Weights of a small mixture-of-experts language model, trained from scratch on English Wikipedia.
Experts: 96 SwiGLU neurons an expert, 4 picks a token.
Training: a variant of Adam for the experts, 851M tokens, 3989 steps.
Below are experts of layer 2 (counted from 0) of a mixture-of-experts language model. Rows are named router (the router's row for the expert), gate (a neuron's input weights, with its number), up (a neuron's input weights, with its number), down (a neuron's output weights, with its number) and show model dimensions 0-255. Each number is 128 + 32 x the weight over its row's rms, rounded and kept within 0 to 255. Numbers have three digits each.
After each expert's rows: a language model's description of what the expert responds to. This comes from a sample of Wikipedia text that the model never trained on.

# expert 14
router:078112168084121169168097161134170140146178108109162160070091179139082158167152087163103069094136159081135098143136172134172086104127185149116110172140163187096110113103166096125136110122153163143099189123139120170124143106155108115154072166133192098150120096147162147108156122093168114189108093105091115135162139109138125127097163143111117155173103155146101146168169066181084112121077070144137157148155079140158122130111113195126194115099119098104087158209177149081130109101171089137082147151081068151140141090081153130154080163157155160096115072158174114099115109117152170135140138144072140096105124107128139067161162097164079148143111169112097158092158171127125098115099081091093092161076102091159149141095115185134088115131096084092172100158093117168156149165146169
gate0:146046135164155063142127162150146139146166119145161169139148136170162111136133131124104130129150100110205117124107141104161056149086144130141081164136122131131111119181126094157140110074142170164090174123080122103180118135142083108173071164180127152153193112118143138094174169116144080138129114102074105155132131101129122127080087148163075099130126102126134134142128131115109109110115083119207141117066133090121121190085108182130115087043158206113052189190145167080127107142142138118068196105121130106154129115147087143115106128162117106041143106138193131135150131082119107127151142171117103091095106092163133094120128144107155085129150197127108143062155175119235147099129072072133133135090114122100155118072123154144098110115145126119144092120101166126110186120114158
up0:073132165069065139140139115125138129118119134121101192107097120165141138079128143136213076130145090126107094097155131131157122204130139097138145149105088119206057127134162158153133130077189132191171130065163154165077153120130124102174155117095147044139122085116104120115108102125154185127130117129084105101167039143121115151123142093150135144113100077139120124107114108143158116179140067124081095134101161177127137089136104161103157170121122106121150113097124130156126143134121142063136134099116113106110192107138149075133117159145161116109134102145067076098082122105126178131120161138080104133149151192077158169158104122169065200186125103145140113183146051115059140127150137139169050058173090125098145110096123139126075127121173181125132124136149105088113113148155081
down0:109166134131107080128137137196140158184120144095133100130128147128143076107142061210116076155133122134128134151098206139112135085128130152194136116111106089165100069072202120152151141126197122155166125120116117085081140178184120118135036082122158077183154074148130158177151139170143153115062117173097132105083107138144132190164151120129121114148068124120068129134138116134164145173185132125117091112164133113183095133134141117093178126161114162107101122095169107138169161104124150107110104081117159119113121097125190113176139113133180153164123130078121104109119154088149163147127130073046146081129118102139115071140117111177167100126112155134164077130136175099164117158099022082146130132155097136117151123166160114154095100116136130162131106068121086081169135079131170
gate1:081157142122072100103146096121109108113170153090101137138129072167153140120170121142152119194131148136171111148122145152086183142129191038140140154085128087076117095138149141124148171097144120139166075200213148124191132151116124143118115123141123163140168142184162132131085079164124196124141143130162199097137094127109117142155133090118154120177148139047106108137111108072124133092169137076101126151109181124137170101139095157101118099194097136178144158062165193132147112074111113112114137129115110075148145120123126136106113146108159135127081133128150138116081101096057120153192120153119111120118118112075143157137134104158150226145079128114119126106087155071096091109098156148133104161109103144098213128129081094150171150161123097163081141192086161148133128126169042
up1:105130118085131106108171101154151132127081128215148098111171151114122122153163167147125139102083132148145207112091098165156115131095192129157104145115110151113123135102141059148140089077068148114110074123134143114146093120120130100177114078108075132072133122108108079054154125181068125043124158118114202078086163170130120147099178118109098101122142117189160163095157167141128140130172145169138092123118076126109108172113157157158091106142171209093196149148090151197145131139149171119216141160127113127132097181156164172147149187150143094140129078151130143127158154139065167084098141144183131087169108147133101108142076143082181196112171123093152144115122096142107099136168083141156153105062138122159124138125068139099124146127113084130142093136141102132145099157163116
down1:119153073144141149178181161128154079108189122101128174099087120101101136082088098103151145130109073130186133128114104145109110144152141119105150102156136135160169114093185170163198134146150105136107211115103131126124232131115113171106163138099109133126119133120115081065125183153094120110178153148145132075078079103134143144100105151155149137099100130137120172152048126149173122098155078222117114108111139115112138151089104141113099092088171120143113114107179114174102095066142162121194082122191108102121092115118126046103137143072120129061135121127171115084119166186151122173123140093168138175113137157095145093161087118064149146091138107137077127168129107148145058139124084128123117133135074158115140120134145068121161181121096128144101081177094173196148108143174122
Units after numbers such as ha, kg and degree marks, line breaks ending table rows, opening parentheses, and in.

# expert 13
router:083132145114119151130106188173161133150135108118149158112119162127079144142126085173084068128130185119105133137070145152149091124130148130103061178146113170079108134145220119062132118094157184142073181125128097157134159143189093098113063160162154092121112127186151149085179133094134123166109077078097121104132113081130093179096149140103128158140095165108111202156142136159107108103136084115116156131174098110171091074119111138148196135102128118163146173151151159103107103100133111127043141184075118185145153145125120114160085162151169136118149133139171132070119097070152177140146151161099128094089148102155123080119166116194122111160079134087086164091143166117149101105097099167078093137081058096160133156113065177151142108157090107110152083131087119151168155131155126
gate0:143154117124119196131155096096109185115164128131123169101106171111105103165108168175123121151117178107136136160136152129105081108101143093175172128136085097166114154119112129159113121148159125124068144168156146076115162171124119125070065072180125148105091120121143172214144166142152197118128154136148112125162148108092090054140124066135124108116146149180147074189137115217127159093073201055185162153152137121144121082101144132113178155108160151177140154196102113162110140095197139161136070152147153126140104114123103128077143112152117108113192147143095105089138113090143162156086082170125144122144150199185121069141110119135126090201130121146129149146087110104145177054160124103148098122113143130164117178108109129164111064151147202137133107153158086137136154129146115
up0:177116114066126126087122170110159143100124069141054144085091128139135142125149149147125157155154164156117124135173123158160126112142130119126161039138078117109123143058087145155148151101152141134109032097064152185121096144172078125061143156063130154124072064120166121125158141117124063131148091126131092110150075150087080141124136135140074136103182165112173105082126144096157132057112121121159096130114151105107119095146145120107095075114105145187126061157103133165099140143143103176119093127160159158109164117090164111154121149102105130147102073157078137112113138104160115167084162157126155121087091122140113121110046179117137155174212143199066122147088130136168165102081110155117096105087107144142112154098091158138129132089196132103154149177036117140117118110121112
down0:145085126096114159183151171164107139193113131105145132118126177137117139101098145121189126125124142139133151063117194130081115225072148162134186141114132121109109137108154205134122118121145074204127144160104148214137169103160119039154152108066098073146110161085142136118112082102167068133134138106108081152146057181132176123163140118146107147157175202117173212115106108110123165164119092118110082143138082116135112141115088128108090123111153188114142093138082098144168158115166164117127165118195177106106090103122094120092074114097118150060089148137122112111125135170176098144134141130133142168094144154183124087145128154092127105114103109105145129198110148087098129129105097179153156129098158157132125156110108143147156139156128163151150108104109096056096168189162153
gate1:136135145097127115114137099176098106149122159111127127158152166179138131112088175138117147136129162098161056103069125126123143131128089113150126108178105115132087117102132108184189145116130173112109199105098130094070092227153117088084157128127137162110124105073128148147116199104155151112124127068107178140092069043138158104162087179142130158139153125062100135134143116186117127108158083164074159109087124121095156102081093094083165131116146159126137124151127118181123143123105174151117141163162173170139122141194155108065161173196100142100103150149127076087133078156132153112075191122193117141101093143167070155106139105145085124150112127090124222092121154107154119165126096145096121155104132143118073092164178157132104155161078151163150086072129169123128163125189150
up1:137095123096130104124106097088179167089156096101071151134156128174122114125159163080136130077108150143123125152173086122130111101168119157149113074200112074187144133130122118143160199148108122075139102168118130124135076150133109107113082148134122150065194172119217090097111149170138156132108151105109169110115171086154148115126134198205097105113119103110123146100107108188123149169133118063118157168153214166183073070163092128130171089143172118093122108161190135118085107128088150122104126068077134116144088185091188109121121174172125129138124147110145144132148127152093165153173141115129161098107129120141150128110105075142162037110200128166104128119146150056127169079165074102163129154066113134147127144099155166092147123118124147133158159150172114118112102153184139
down1:124179141120122100112140129165112101121157181178175124145190131133189164134117135136158092160093090097076097132131184120153162185060121151144068199131155188129105137135122109157061153140119136166127161090136147143113070165113140166102111132180206154119184163097104115137119070073147129192132158034154130126182142186135160175112121124111156068107103092078117095126064138122147149086050109139145146149104166148119107113147161158160102171145121162133155082132088164109150163118115058134131171159139089101161143161137099141156175114151098093149096096100090106127099123096137082117134082109185140131139103180127156126116127140128095164129087115140118151106172149157112112157177134144193114143123146132121118163115082186163112192097132165132151083190081186169138139148073100
Vowel-led middle pieces of words and names after ri, li, ra, such as Adri-an, tri-ang-ular, deta-il-s, Cla-us-e, Africa, California.

# expert 15
router:110103181101103141175102141171138131159157120094155184088093147140104124148176079181090073096152130097142112125118174141151113095137163145100120155159162142137123110109150115121143099085189148157104200126120093178150126110161079106175056168142168120159121083159125154126165157105174096168112095117104106158176128096151108137095157164137118149151101168182090139177187056136109111112097064138163176162148079093142127118102102181136171112100132100108093167222158184074147093108129099122092187159103080154119156080113156119172089173162158151070100082170135148113121118101171151112147148132085146083092141102137157072143179101148097145143111166087069175081150190108159119136140082111128059146088117072170145126113122170140111113129110109131140082150107128150121168171158164
gate0:134099171137132184131173095137145132163100129067151156032100162153108109144163142162164128053084107091142142102121174148168142153127145115136118144090119166152156114097149103129149068140173194127070097125100126057130143155140172097178105158122095064165102122144145153128135090131159166082057093136086125121109150096166125126160095158108130127104114159114072144164140117084164141093122113115121152161149110059142125080113075110153213132115159158120097112130162141114136072074117130101130130119071119121121145109131088144138130142116152109111087154164183156126098147089150201103171167160172154097107162103186152057092136124165121111164155144120064187105114131162139136175117175168148086135090101099180144093135093147093168103120115084134146109181146081207167157145070071
up0:180117128186153155139194090101085147148125148117098095050148178151192088147134165127152175136085106103162106070161147140119118182082129100129144136071094141161172140056093081109174091198106191110115064160095138024119089171098151110163093172124071104146061169112165163136136092103091138080077171179106116078144132088115151091174112112154101115137174116112117147114130122107159156124127111139095165133132145093146118123096082095141185169148133111108117095087166129140145110160150150095142126107136130109099114096114105129112141154096140088141115122137168114168132150057172143076173145135185134135130143148118164098115080104119136125141177123162087140119143124165113131180116176166157127175152129169184081099163123120159161100117122115166177144175164079202181134143124087
down0:125138127133124125143149126106067149123143123097126099129136120099213131133140123152113247136142129114142134091160136118102101148096118122118157139118132161113126122129078124129116119117163106127104093141128145090115000166044118115146118103138078146147110145130140158126142164114134131029099138157117128116124109114104158110147125120128135134135147139119112143129131112141169115132151118130114159110119103111138148109085116107135216115132123125103122097120133118124133127103157117126130138134115140142137135094100130138131176148147104074165133147137121129157132119099135113165133138118173114122110143142127122129141084084105140106135159120131131158159117128132108117120110131128147124133117103136194129126143079168158142128000133121137135109115193149186145142135129112
gate1:131129120083109101087139125134108125155158109112146113154119096075099120108131088117154115092089076057084167178141074140123073039098127079118146104076120108091151111166118121201070084147176124138089089156106076114147139109138148106132126117095087117090125141174133149116120169136113121153163121154120119125127095155217053118150149133178152085065138198189086103145120152109110120123112119153102194120134129097087140058120158108121165154106105182093184124136130149126198101139129181078157128112120141141131150104134082102131151191143164154121104087108074127128121136119111109134192115105115135103118108056155099110139156174130144144121039099047104169139078168075171105110204098142132137124158121068169147111084131135119175154155116183112130124145142149123098154159132059
up1:087066151108154113136150153156117105118125107133114128100142140134158122109160150128154168149148093134048109166157047090101120095140162149129162106154117097064149134129143100184086110147188169093129125146081131149164104131131156103134132134108142114180135176120114159105119078130116112098123073123134143150102081083073073092098136109109083142110130136121139172122106068174183106165115094137129172102121149122119174051129158147162140108195159209100188106118047122101067124120156078057134127139089070157159136155133114157127171114156083122106106160107144135166140173183166079117179123161152125144122085011104134124133151113125123078111128164124103084079067134111120161166090104123152133160084080075128074176100130107117126073122096154106133176151102152161159176149152168
down1:084168114114130144196121110059062124124094102166131119147161139152157163187141165147156114212141186172139146153160100137187115180201151175166143140094149163207178126095111157113166147135120091104114114127142127087089101088123148111111134116158132106100107120135136118123072154101136132140163184115149110139127109097158076076055124137179136214154176159129140094166148142145211155155124168137083104091115125145131096126138145138135104112164112134131155107147112113152077125114086144165167177105119126128080148177123136109160145124135150172114115110096131149177065171121082168102122136140154159065183141125089134087155109158113087081182192119153134137147153203173132074123131164138115083109170168154130190121152094138130121112057095133094099082173048140126107148152159133
Line breaks, headings and sentence openers (The, This, However, In), plus word stems after a prefix, such as ult-imately, educ-ators.

# expert 1
router:093090159110093143199093160179156156137147094103168163094088155170100136186148112189105086109150161117100105165108158146153097112141159137081083148131148160111093135095140110091137080088161158121104159102173090147126125079147102111188080162163172113163095109167148165122146148080193124145077108091089122145154133082142114172095153173092132161165113143153103160167143060163105101103123089123147126148165100095133114118099076176128174080094117111106079148152161177081159096079157100130068140150063089149165162113102130114181088177151167168088109070179139179135105091105185173128141159153099114095089151097130179086123172108152107132170100162106057178123161173147146120106081112117070105122097101102169166140115105147130085098147112115122151105165095106172128183147145131
gate0:112152153158054165077080132185173054172118091129054109154133108122136171162111127166153105174169103069158146108112128113165127118137147034087138160099096135128100146134151128116097083139136159130152066092167092073134126143113091115102166076080166103193146145122084153130139123059070123105145111064150158077156064153133172123182127092150103106106118120071126139129147100159172142093190161119178122167108169156134189129127112089127131125078131156158148114125176155165249132129158083143086079108119114156188115099089128137112144100131119147103128139084182125121141103111119093110185110134097094115123133182193121120120111057138120172153123126102148179154083186135121135126072161155079182129152126122129163131134139132170093137152131164124157145098117103142150112116132111
up0:159165225189144104175147166118110103119127140093083143118166138096132093154093110137138124137116108128168152094131196135169114100095076219131106120118080127239170108104129133154128173116142206135161124142190036145132096145128079121119146139122130084153121124131111194126171109140085137137131095231204114191145111099172130105141097062130177139099112104140090191101129168115105136131144186100109107143134137103148152140132089142116076156128173080133117151141125130153126139143138125156127129131162145094126137178174099111146192180102098097150134130117181100148105148089158121107114110118140098131096133098124101165154144082134188107140153204132175096106134140154109145141058127093130131153145131150124093121141128101154134102223187066098136092100074136118100139144114151
down0:104128091146059123103110079144121117114117136130167119111097150114095141102128159132137086151111123098141154135099112206124101103134101108147132149128128196121142083161106083139179143138123038126126210145091146142154255140188087073127130114133094149109186081142144139100111171130137084147134134163108097098096091150094104146120136106070116100147141105144118113162106131123103165195120113115127138099106063113156098118092118140089130090170176104116111160115153097106078131111055147163136142126104146090109162108142149137120152090156096080099106155137159155072125135109089133110120111131126129099141153157067114086137105133081115141123128134140089134000143127087177132131121065128128152119145000116107136127078084070156124158103116156136104100118123156106100122165118134
gate1:150089171186146178136131120097162150104143093114094116099094119101138178081097121161153125099096175167142138139103165129158150145104111131152102155154165190171107083096140147105117102151178116158116218179074130138129134146128164145117124069197119162139140189163122147135197112097060103157048118138111213087144146138173091117079166140097115102100121120151119128139116093123166172113088117167129093094142083084082097123143122102172108207206142156134101077172129123116161110119135129133156122147117103152105059109114167023176065157095106128116054125115152162111156097116161174160137109104078127136142154130156136127114115111142143099149113103147178104124076109150177078100176133125137105126115113121177118118056159120118121113167115091142098104181068131139175111144168100
up1:062181139196145118145174110118163137166107165130139126149132169110129185144155104165088097177100134167188168166203164120124121119134134093133127129096077142154156181211130125066161162072160072079132127124132114124092162136147103147114117143063135128120136125116153121180060162156113139129083122136127096153113108104152141130133097127165204159140113120082118091132159129147121118190125043080129158145120204134133114150139143147044138105137127103169200087117138165127075117140049090094073189149143149109127152101159097136116146113127155150163116141102088079146155142107087057099129070142095124119132118172117104097136146194129135157087156076112116117114135097148059169122101128143039185147134137139100117191097129081105102118108069100108119133125136152142119157149133174
down1:067109175099150123117097176123131160142094177112118117117125146100103108138128140098134090086163132103129166119137114132072143138036194125180123114139143138139196119148090106128124069088186087141106136158098122140154098175144136097150145209163217148121115168056127109144123110121098123157168089157081163144106139123102108131154088166196169163142170148111099114128133099139144140120129087080160154183148147188180142111143123186126093124161140168119096141159109213115169155091146084109084147161076100119157142081098087134138145118139147201079148106138126080197160129138092130156092146094127170119122110146151092134126093158132164095066129140139104065160124095122098166223110119094159179088165094164176160130116176145143081153073139093061133103134122108171135129151124122
Commas, periods, line breaks and linking words such as and, that, which, or, especially commas after introductory phrases or between clauses.

# expert 7
router:113108163129121155182100145163189148145176069061151137088094170139085140147163100168106079093161176127105101176119151153171095103144164165113092139122148150088094129086170089081144100099174150098076148124151094155134135109162113125144122165152158104153087115175176142102138148087178107162107114067112117132148154095172109179120161165125151162168103174155117163159132096135118133095102103109138139165186091097178111129099074152150191077104122131133091153153186153099126080088170100115099117154112072146152158113098148119166090154135182193085100110146199152077060077097160181143143128146129104136068165115156142096126173111168098142165105156110099194108162185142162109095100120107080115146075132105163173141120093172133086124136117077097138121171091081164155175148136159
gate0:141173133127127122105102103144059129164100149110113137117156145108125149132133142108156126166030121129078076131129104153109149066148117088147117118137112157106091097121129175141097150110185151134113193104113202156110176086162127102138114098162143132119088144163084114148134128157084143125181094122111199198050158129114134135099090171123144088131098081104125178122127176091177127108183132096129107190081122125156172073114127107143110147129097182116210155158111113165141099166108172105085094124150113132158097187163082116114082216171052144102101142128151140124142109110135140152113105084144117135071125133130053143096075149131134103145183105103146130129103152149117186163127118239144084118174090137082151137087116162134083097120143063155136135155099107136139154110141064
up0:071147153109063122147002131106099115172118177116127124172170144148134134149164115120068117164132072102164100093100150169110129161157150128106102156142145172111086131169125141126110174174085124192161113083085158121103119118157167130116131081147095138133131152129131144090105116117109170068105135038114154120093232092133121103130135144157099152087150109194139136118143115155153121108153113113105202160144130145127137110165086128107132133147095131124103163100128104150151154113154071153089056120139190121102118197089110118160153153163120142148227101113162169153183077076138147129149169120119078178087110117144099140118205147088082120147150148103103121164145144142119182056090097204122087136142102133133101152120105193141117142120144138153112149112165130139167130190138097
down0:149119084162109124154133102111149165188174166126095178098140161145127114074140167132091079116141144080185143090134077149158169122121145121123128144136138082153085123098132124155147076134083108189143113164156136121166065129157134129118098093175134113164191124178193069168126137119155149086100166136132164137131053164127118116134130158090113153159038078102143110076119083111175225162105153148142138133111183089120131147115147191116150180091113155166131111138127130144135094201106138108129128099074163171148138108085135135101096192129116108137145141155061144176117081177105112105137134108111117104102092096126092058098161155102149132127067139148218201188147111152110112149120136152122179147132165129136124098209156118110126093092111167164146084088118139105126103071102141
gate1:113123116179116141000151154126087082133123118153156142166128130111097117115163085131114149178134135074206116108139158164139073111085162073131102165088101102120102097126124127084134141087132129167102128147152186113188141155134085139169105125157168145106109116175132177117153183107141147175132141170098133090177149165203152157057109110113137179176130135139103174093165121087172143153249101118106145120145117065142102151082088143128170110193095149132172146104107174077152141099122146125144119157140120119146111139115135119135098076167143167114155087105135177140081129079148142128070205169093137150128100071117067118148078133151107082130129194111106154129125120102073125112119082144136094121126118136112127119073137110135141116177155173078104107161094137133130130106105199
up1:178136173125129096153123142179146125129076082086118155083085118085097114166080180139126102107128165148136169101083104114149122100178130150158082137157124190113107093183128132089100101075154115092136150126145141117087111121164208095162099168088148090138134107121113127130116102226124129102126100079142135201090112101125101150145123151130121012130116129165139120121077148098128148123109157159162143091121151064127120105116129184173120096100151129106180157154101144184161162149102128082121146151116110082108092120119091120155113153155125073129138194106188164180147148141227083150152074107125150114116142153139139102113114090102159170101130177100137107130152185124113204152108134106138128123131141119098185088119062107138025123092099126132122107093122134177038120130159129
down1:133132125139100146084156178132100156147045140141139121124068140135131165093142182187119059100138172086130064158133164176076125135100146030170111159137141110099140092153129150090094158137090129129117110149104158177091168140173204130059125186070115127093077062154123162120170153161159118128105138124125029100193141172151081133130068133148151133162132070099141102110141146159107183148165126094196150120187156148136139127172144082110117154106120154145174083138131159159095125142106106069138116180109076115186167141105089152135081088110141140173156134138174159155085167092153156135136160132124130020093157119120136173109109128135135169134095138058108097174129111143162119119118160142119144145139129115147139145124138144055139192104143151111121112143129130147125108083121121
Hyphens in designations and list bullets (USA-150, - Seal), plus the, its, by, colons and table pipes in lists.

# expert 4
router:061087137085130155147142134172164152170159108079152166136087173119093162168140104177113090080134167103096123135094129170151116104146164126117093148108149174131111085111185121093163069099154144124106140110135122165104150123180153074171092088122154111147089110205152162106171141120121112176130111088101130140154143097166077167087101177099128151158083176142128171158128091145123081074171077115153135169142083119151111108102123156141171083074146138160139172165160208100162102106162132119099129177062121165171121101100150109159071149176150163085079120138140138105107103146103191139158139165108105116104169119151145078146103073151100150170071156091104145067137163151147121058085121122077083102125077097135168147041125170147104115135084084109138110154079079144139147143136151
gate0:084113162152126140172145132141135128080163104106108159089120118177133154137168088112122133067156147119112109119120130107091094085123087156156133152127107069132143083177157107127204125097132124185124166146072163122112086141128162125182107138099077133184116141191139137105142123158073169111092149110098093116138109151138103093079124140194125112115107156130082174128099131095095146104136047127148096119171110095163073127193109136128070146046163133098122197150064175077072106118187141108091134097091059166210071117136097125143128203155081106136141099130169168133100163119102178141113149151151098140081191148116166122104114120144146150152102081164139140073093123162174151122142140122144126118120018137083087147139145124164176126163153128127066120109152125131181119156123119
up0:164080173124157198115096158127095134156111135090061156120107113114141111162146139159155138127150232107197107147119137138201077092182116134121131093094034147159111131070111162138128146148128124188101125141147112095107125101113176143154158108106122111078169199146068190125070133164160119130092167057157130080098134156079128112138119212097091108098100151112087093150126165123139140128131157133130091151147156133168143160114115130149137080162156156216157121132138143132171091162107204082093081129108111140163119185113106099150121110172100076122084151135122129155145186184183091120130125167116144164153166121168116067158147138080117140152156110174147150124160113157070093102103115092100120103155084094116129162165129106130164154158153073143095094102102127162140176102114135
down0:131142190172118144156068103095114096086118145132150125138154114154101131143091107105116093070125121103158092136095069072127189155104166181127074096071087096158115122111126085141087110147131119071102146151113124087097140172137073094141040108150118166142122132084123107110113127146132137132098095135186121150156129101082119074152130200144162116098133167065126077169103107097108126120085136162153102105212078182060181116068150130119145145132086129086093166048116126119149130142162116156184106198126130159151140102126152205102167151124172105163147142110099104168128117091141075137133124128138165083119112124098153141081098077152084102180129136065151087167129190101141094128110131065127160096134130114107133114181206178142116144087128136174145107140202122135105138152119139
gate1:137104088055167129072137233104129078126092089119142121210098061082153144115086178179130142167096080139136056131137122145099173132153111134163151125113163149118140110161157095124107186156147133112133150110089111171155124118138168109091120139134113123148145151141163223105160114110178103162086123126124105167096089085186108174163142138158137205147153122060076187132120123160118110093091117150097134067173145196077119148104130107123148145173133189185121090166113121140189123101099143136120158155132175168148115095112133115118090119135119095113146136106151118140084118148148149138144138235161106124109105165145133142118116114124097167138145091168125153151118138064065073098114093151094162130155124107118079044144119140134167121107076115180112161126069127166138092126126115
up1:116136099115078082171100138121172154125131048141112135069101112142127130083180129098089119148146171104064091099108065133165169177125142117178031151145166167129074120119166097106207161148080132194184142124074133127170111143150110151144165130124108193131139150117142112096168130085146122128160099091206111121149155137072097135133103138097160157114141086133162199144099094126197135132121142162131050152088112146125081171152141098175163168106193164193143110100131148086136155149118105146190157084119083095144157121159109122120138127081096135111126122132169119157119179100136063095152120153071068117110064098096098102143113162186146096127135115122090121141139128153100131171140092084123111091085125117107108110100152133141167128152161145121161156179107049109149139165159148
down1:091135137121151122101165111117112152103116145146112169152160129124129171139169123086108132101149164095193144120086109087178138157052163114193141065093125163114103159088122119136185083115113175067122078130107142110191088102155100145121127098123148115120129074107106077115092140076116119152126114138233104151162149139080146078165164154131164144129111171097161117085137105131141169163111132103134126162095096164118144152101090096125131163131111162106200154141122109090125143108141138146117144086078152110122167172085069186152179132128160061101097157123088141115191111141152158066089071160116086105075137091152146123091113055105119163159116150111100129127154110172185064149108184089113045099133167127063161124132111138166160109084127066142145123133108041128115097153095123
Single letters and short pieces inside words or names, like the u of Missoula or the i of soldier, plus capital openers such as Su, J, P.

# expert 3
router:100112198125118198123102155152148134189135088104153168101074152128079171147177104164096070106093130092168104152117148138167091103157163121095085177130128166109093123131182142104139099130178198145082152101141107150181174115160112127171100149161196108151136112187155142123152109127158115163099098110117111127124117077158115162089162165110157154150075190134095173146125090183137059125105089137189134161153096120156133110135100146141154102111120134136109207163131141104146078037115108103092143152100094174186164139120111126153131134173148146085139100123171159082085091121150148114155132160097115120098168083175166096119148072198109150172079120073082157132129167138110107117093119121076105120119058072174157146114056148088105119166116120102152078145093093153132138131135109
gate0:079103151115097190129144133175141147172137118125111143113117099152101070117158131170158101173150089065128115141082096112087099140131107125078105176113129135134082171131166131149079128144128180124084171131123076129140120138141116066154026146145169166093163148124133183141137134140077178203106114160139088053147084147142145108140129117129088151078154113129087149127140090166140058140100110192081135147156155107160158172100129177069173121138113108125140165148078110101137130070168115158125171171115178194122143086155097112145104156148165109139141120125115134018152132161103142176155157162088167133109100170123102134149121156133130091113127131088119160159112224149141106150157098098076087136118136205134130174150125117106142120105203175141179143166152166173171138140153114
up0:124123126037106132062168118129131115187100119172139145097148106173072164132096065170112151087165110149153149095108145143095153173156097180122129069166130146155129140122151141046106094110187138110176121102124066187144086134110147130108169126139150165136140190122071107119151105125147082083077079132190132099126132153131135129071136153101107119140130166082129111173089089072175145085156114149115110125123102085138183093115125079097120076075147084146149188101122152115120076110119153088094125080166086101105105139128085123118162095202112167118093152159125156106106168125127168225176160157189133102106115090095141146108124149119093164148197132190132160153105158175132115151078128123158174114133109135129152066150077122130102123112169127161120181138134156153098098134092073
down0:165131171083120136167162161203046152104087116112110101157084064140116103128103147170113176128131178108045116162105094108132121113093114135084142097187141126142108178095115192154127121088137071100154093108129077136134154115143088106176103130108092143158135182112099103027138123148166136168128139152099084142185107163074108086129105129114161088180131135176154147042125139133170230131104104158146159165120122178119084129090113134161151151154184100190116059091167139126135140115135146146158165127039171107120164203146085119122131142156132150113142075141138152169106121117106068121141100149209155166082144151124131123073111098163159123122124114122134126121170130077114110124158112177139156167112165161157120101111167141149152116146138145124112134120099127172111128181111160
gate1:104144165170154102102173145158096141132134097177123166132073128155111111132165116123165061079104135185085090196163125144166133125167142162134077149175146178110071159081131151110082116103135135174089151139115131163134111128134155173130124158251143141123093129170168164116221148112110092136114105112086112079099122102146160168151093089076119179110155166057117174182125066157190145143082110103100148080077129103073128083105141153166168127154092137102145192150118095107143164138109102150128134134162106082115118064124101125149116091089131157094122090171154145118147109119171129136102131152149080155137193065147171107105185089095150135172124161092101091181142167091137138154216110173101130138104121129127149101114146123109128075174116120087169128138137138114107135116113154
up1:124175110213121178104091157112125135114104122170100118113137139121131119150106125124149068105141150153141139161118168082146128174146156085145103193131155114151118179136091128116152101131147103137122128164072162087121156168110111167149099152127092151114145123174158111151134160132129108147097166156095180141109105107154126086255111091100092135115109144094110200086122087086171076159043114010075136100071121149102124135151162132111159210146127111147092177172108110164138164091119107099128149085144108148065126128128100127093080104081120142180112143110110129193168148125087128123147111189148189128112131121126101170147157113150149080122077117133111131133069186122135132147174138112058143110144122107101065153135189133063134091124113156194134104123096149103172101112095155
down1:116133103155115148147148130124150146129168106127102112173107142155163094147151148118134153093146099132128157180101130132143135149133124102226098067128118084088124219130111146148110118127110147121159131167182157128140143146164126144133184168160082172120119107109108098151184113156161209084136082124205152112076109090077122146106177164132126090190116100102125137154115227102137083144085181110152089161126108096101165095145137088101119133148147073096082101128143120127154084154122150163140089136120079176096114061130118092146116126160098074100145129169091121131134149173204101123136167154101174164142164112102152173095163108065078118089148151144157067046089107080111135068151116105109176123111080150089095099127159146142189109172076105121143148124097096132173152080111178
Short word pieces inside names and words, often after a vowel or en, such as Moe-en, Phala-en-a, barbari-an, design-ed.